Below are experts of layer 5 (counted from 0) of a mixture-of-experts language model. Rows are named router (the router's row for the expert), down (a neuron's output weights, with its number) and show model dimensions 256-383. Each number is 50 + 15 x the weight over its row's rms, rounded and kept within 0 to 99.
After each expert's rows: a language model's description of what the expert responds to. This comes from a sample of Wikipedia text that the model never trained on.

# expert 20
router:54 28 52 46 63 76 50 31 18 73 71 30 29 63 55 79 43 54 78 64 58 61 63 59 52 61 46 47 62 67 48 70 31 46 76 40 69 63 40 52 34 54 33 26 37 30 14 21 56 44 36 69 46 62 41 47 76 65 95 40 48 47 80 74 73 31 51 29 57 51 77 41 67 39 38 47 26 38 34 25 23 60 38 66 47 33 25 40 54 45 66 68 48 42 38 70 74 55 52 47 44 88 30 30 48 78 56 39 42 49 55 35 54 53 51 71 48 49 45 33 54 68 39 37 68 36 21 46
down0:36 53 72 43 59 75 72 45 61 60 36 64 48 59 82 22 31 44 50 32 29 62 24 30 61 75 50 51 34 65 44 75 45 79 32 48 44 40 55 61 56 50 48 50 63 40 39 43 53 47 54 58 49 38 28 46 50 41 55 52 50 58 42 50 40 44 63 24 46 58 42 47 56 46 51 66 32 99 72 58 45 31 24 67 72 68 54 69 46 70 72 56 74 65 45 49 64 38 57 39 55 44 58 68 45 42 57 48 27 43 26 45 41 52 80 57 59 40 52 60 48 31 54 22 83 44 43 71
What it handles: Lone consonants and short fragments in mid-word, such as d in Overdose, f in unfavorable, w in swung, often before ed or ing.

# expert 22
router:53 58 30 52 79 64 84 62 40 64 48 57 54 45 19 60 58 33 45 46 47 21 37 39 59 35 45 51 62 36 44 50 48 51 66 61 26 37 29 56 68 34 82 26 44 47 62 36 40 59 46 39 12 27 37 28 28 64 30 50 44 53 80 67 56 60 37 37 36 52 74 61 49 68 38 34 73 30 57 53 43 72 81 58 42 28 51 54 25 42 84 69 62 64 61 47 58 56 53 26 33 70 57 54 73 63 60 77 64 43 55 39 60 46 49 35 24 81 45 57 41 67 40 52 43 41 42 56
down0:51 20 48 61 85 42 44 48 42 29 40 80 27 33 54 57 40 52 54 32 69 51 36 23 40 70 60 44 34 69 62 44 63 56 40 64 55 44 82 82 71 56 48 38 65 65 34 55 49 59 76 57 25 39 21 44 43 57 44 39 66 52 48 43 45 49 95 48 36 45 75 82 54 68 28 61 35 45 51 55 63 49 68 73 42 37 58 41 88 29 47 36 32 56 54 49 43 33 54 26 60 38 66 46 46 33 52 77 43 59 20 55 38 45 50 66 54 31 38 75 33 57 44 57 52 56 50 46
What it handles: Periods ending sentences, often followed by a line break or a capitalized word, plus decimal points in numbers and abbreviation dots.

# expert 25
router:53 69 52 53 48 19 44 51 36 41 24 50 51 78 69 76 21 36 26 53 52 77 67 56 63 68 49 43 48 18 60 52 51 67 69 75 42 54 59 29 33 26 31 23 63 29 38 26 53 17 48 34 41 56 69 37 56 69 86 64 64 52 46 55 32 42 69 44 47 31 61 57 36 60 52 60 48 59 24 42 73 53 45 49 33 55 58 54 47 44 41 54 58 44 49 63 40 41 45 72 64 43 30 55 40 52 65 74 71 26 39 51 47 73 46 74 60 56 30 39 59 42 51 53 72 52 44 70
down0:43 62 48 36 45 45 74 62 33 85 61 65 58 72 67 40 17 45 41 48 57 51 50 29 55 29 49 54 49 29 63 75 49 49 46 58 66 68 67 63 39 76 39 38 20 41 54 78 52 16 60 48 66 59 54 47 35 28 56 71 44 66 70 55 56 54 59 35 55 54 39 36 43 58 46 60 49 65 46 33 72 37 45 66 53 37 51 57 52 85 44 52 55 85 75 46 59 45 27 48 57 65 32 42 15 57 41 05 57 43 64 52 38 57 43 72 59 30 35 56 45 48 41 43 35 49 70 18
What it handles: Word pieces inside Spanish, Portuguese and Italian names, such as Nad-al, Pi-ment-a, Nav-a, and -ucci, -ñ.

# expert 1
router:25 40 63 35 58 35 42 57 64 33 58 58 38 33 30 43 40 39 29 65 50 47 59 42 30 46 41 57 43 71 50 56 44 34 57 51 51 52 61 63 70 30 58 34 61 63 70 24 81 81 42 48 24 60 37 49 36 55 69 29 70 30 59 22 48 67 64 57 39 58 40 59 39 61 41 99 47 66 39 39 45 32 50 67 49 46 65 67 74 52 74 59 50 36 52 41 39 61 48 48 35 50 54 40 23 50 66 38 26 50 64 52 47 53 56 60 55 46 24 70 35 41 48 38 45 18 45 40
down0:51 52 64 44 53 33 41 43 27 50 56 66 44 57 43 27 58 54 71 56 24 48 47 50 58 39 45 47 41 34 33 28 56 70 39 72 65 52 63 30 47 49 51 61 38 49 59 43 65 45 90 76 72 25 84 61 47 63 49 53 70 49 51 55 57 47 82 63 40 31 69 43 57 55 61 80 60 29 39 61 32 62 42 68 75 33 67 76 69 35 46 46 59 51 57 31 76 12 39 41 53 74 36 57 50 67 28 67 53 53 42 70 61 61 46 71 55 53 43 67 42 48 31 47 44 31 45 22
What it handles: Line breaks and pipe cells opening table or list rows in chart listings, plus "New"/"San" in place names like New Zealand.

# expert 13
router:61 39 54 45 20 41 40 43 49 48 59 47 55 63 29 45 59 41 47 39 38 33 29 53 61 38 47 23 40 56 67 67 36 69 69 37 35 71 65 51 56 71 53 43 62 56 50 66 62 72 47 61 46 62 26 19 55 63 56 76 46 44 30 40 13 32 42 30 53 70 57 65 30 79 31 71 86 81 47 55 50 81 55 56 56 48 71 35 38 60 39 77 46 52 45 56 47 53 53 43 21 35 60 54 32 77 30 33 26 80 73 26 76 62 49 33 69 77 65 53 68 43 38 37 72 70 60 44
down0:64 52 66 41 43 67 34 67 48 98 52 24 71 29 31 45 44 24 64 41 32 48 48 46 53 60 28 26 18 57 59 34 44 50 55 34 47 39 65 66 66 46 57 21 90 81 46 27 62 43 60 46 63 54 71 52 40 56 50 36 43 71 62 49 34 35 88 36 24 59 92 53 47 30 55 66 46 76 51 26 55 59 56 67 74 30 55 67 49 47 45 46 42 53 58 39 46 54 51 39 48 54 42 45 23 57 14 29 28 66 52 57 54 59 75 32 42 50 31 61 40 38 62 30 41 44 51 68
What it handles: Line breaks before section headings and opening brackets or quotes, such as "(human)", "(RB)", a quoted song title, and en dashes in date ranges.

# expert 30
router:54 69 20 57 45 65 69 51 58 58 59 47 35 68 42 42 67 14 54 20 60 42 44 83 62 31 20 69 54 57 24 43 57 48 68 39 43 58 59 67 45 42 51 51 59 50 75 34 69 30 38 57 56 76 35 38 47 30 57 57 74 35 31 67 61 77 44 76 55 62 30 59 62 48 49 40 43 36 45 49 68 63 54 64 57 37 62 34 70 39 39 67 46 67 54 06 55 27 68 54 45 48 39 65 63 79 70 56 51 25 60 28 59 44 54 53 43 58 65 35 61 51 59 33 37 63 46 59
down0:29 52 67 21 75 52 50 32 72 51 24 52 47 64 57 60 38 57 38 56 59 45 35 52 66 33 73 20 28 14 53 51 43 34 50 51 59 63 63 56 65 70 45 56 74 45 67 55 29 45 39 34 67 32 44 41 64 36 68 29 55 70 40 27 21 49 39 50 57 52 46 38 55 41 55 42 73 36 47 55 65 62 53 50 65 44 59 65 44 52 73 41 74 58 33 32 46 22 60 37 47 41 48 55 49 40 56 49 76 57 58 36 43 55 59 33 50 47 73 54 50 55 49 52 57 26 71 65
What it handles: Capitalized labels and code fragments in infoboxes and databases, such as JPL, Coordinates, Kingdom, Votes, %, and pieces of acronyms like ExPASy.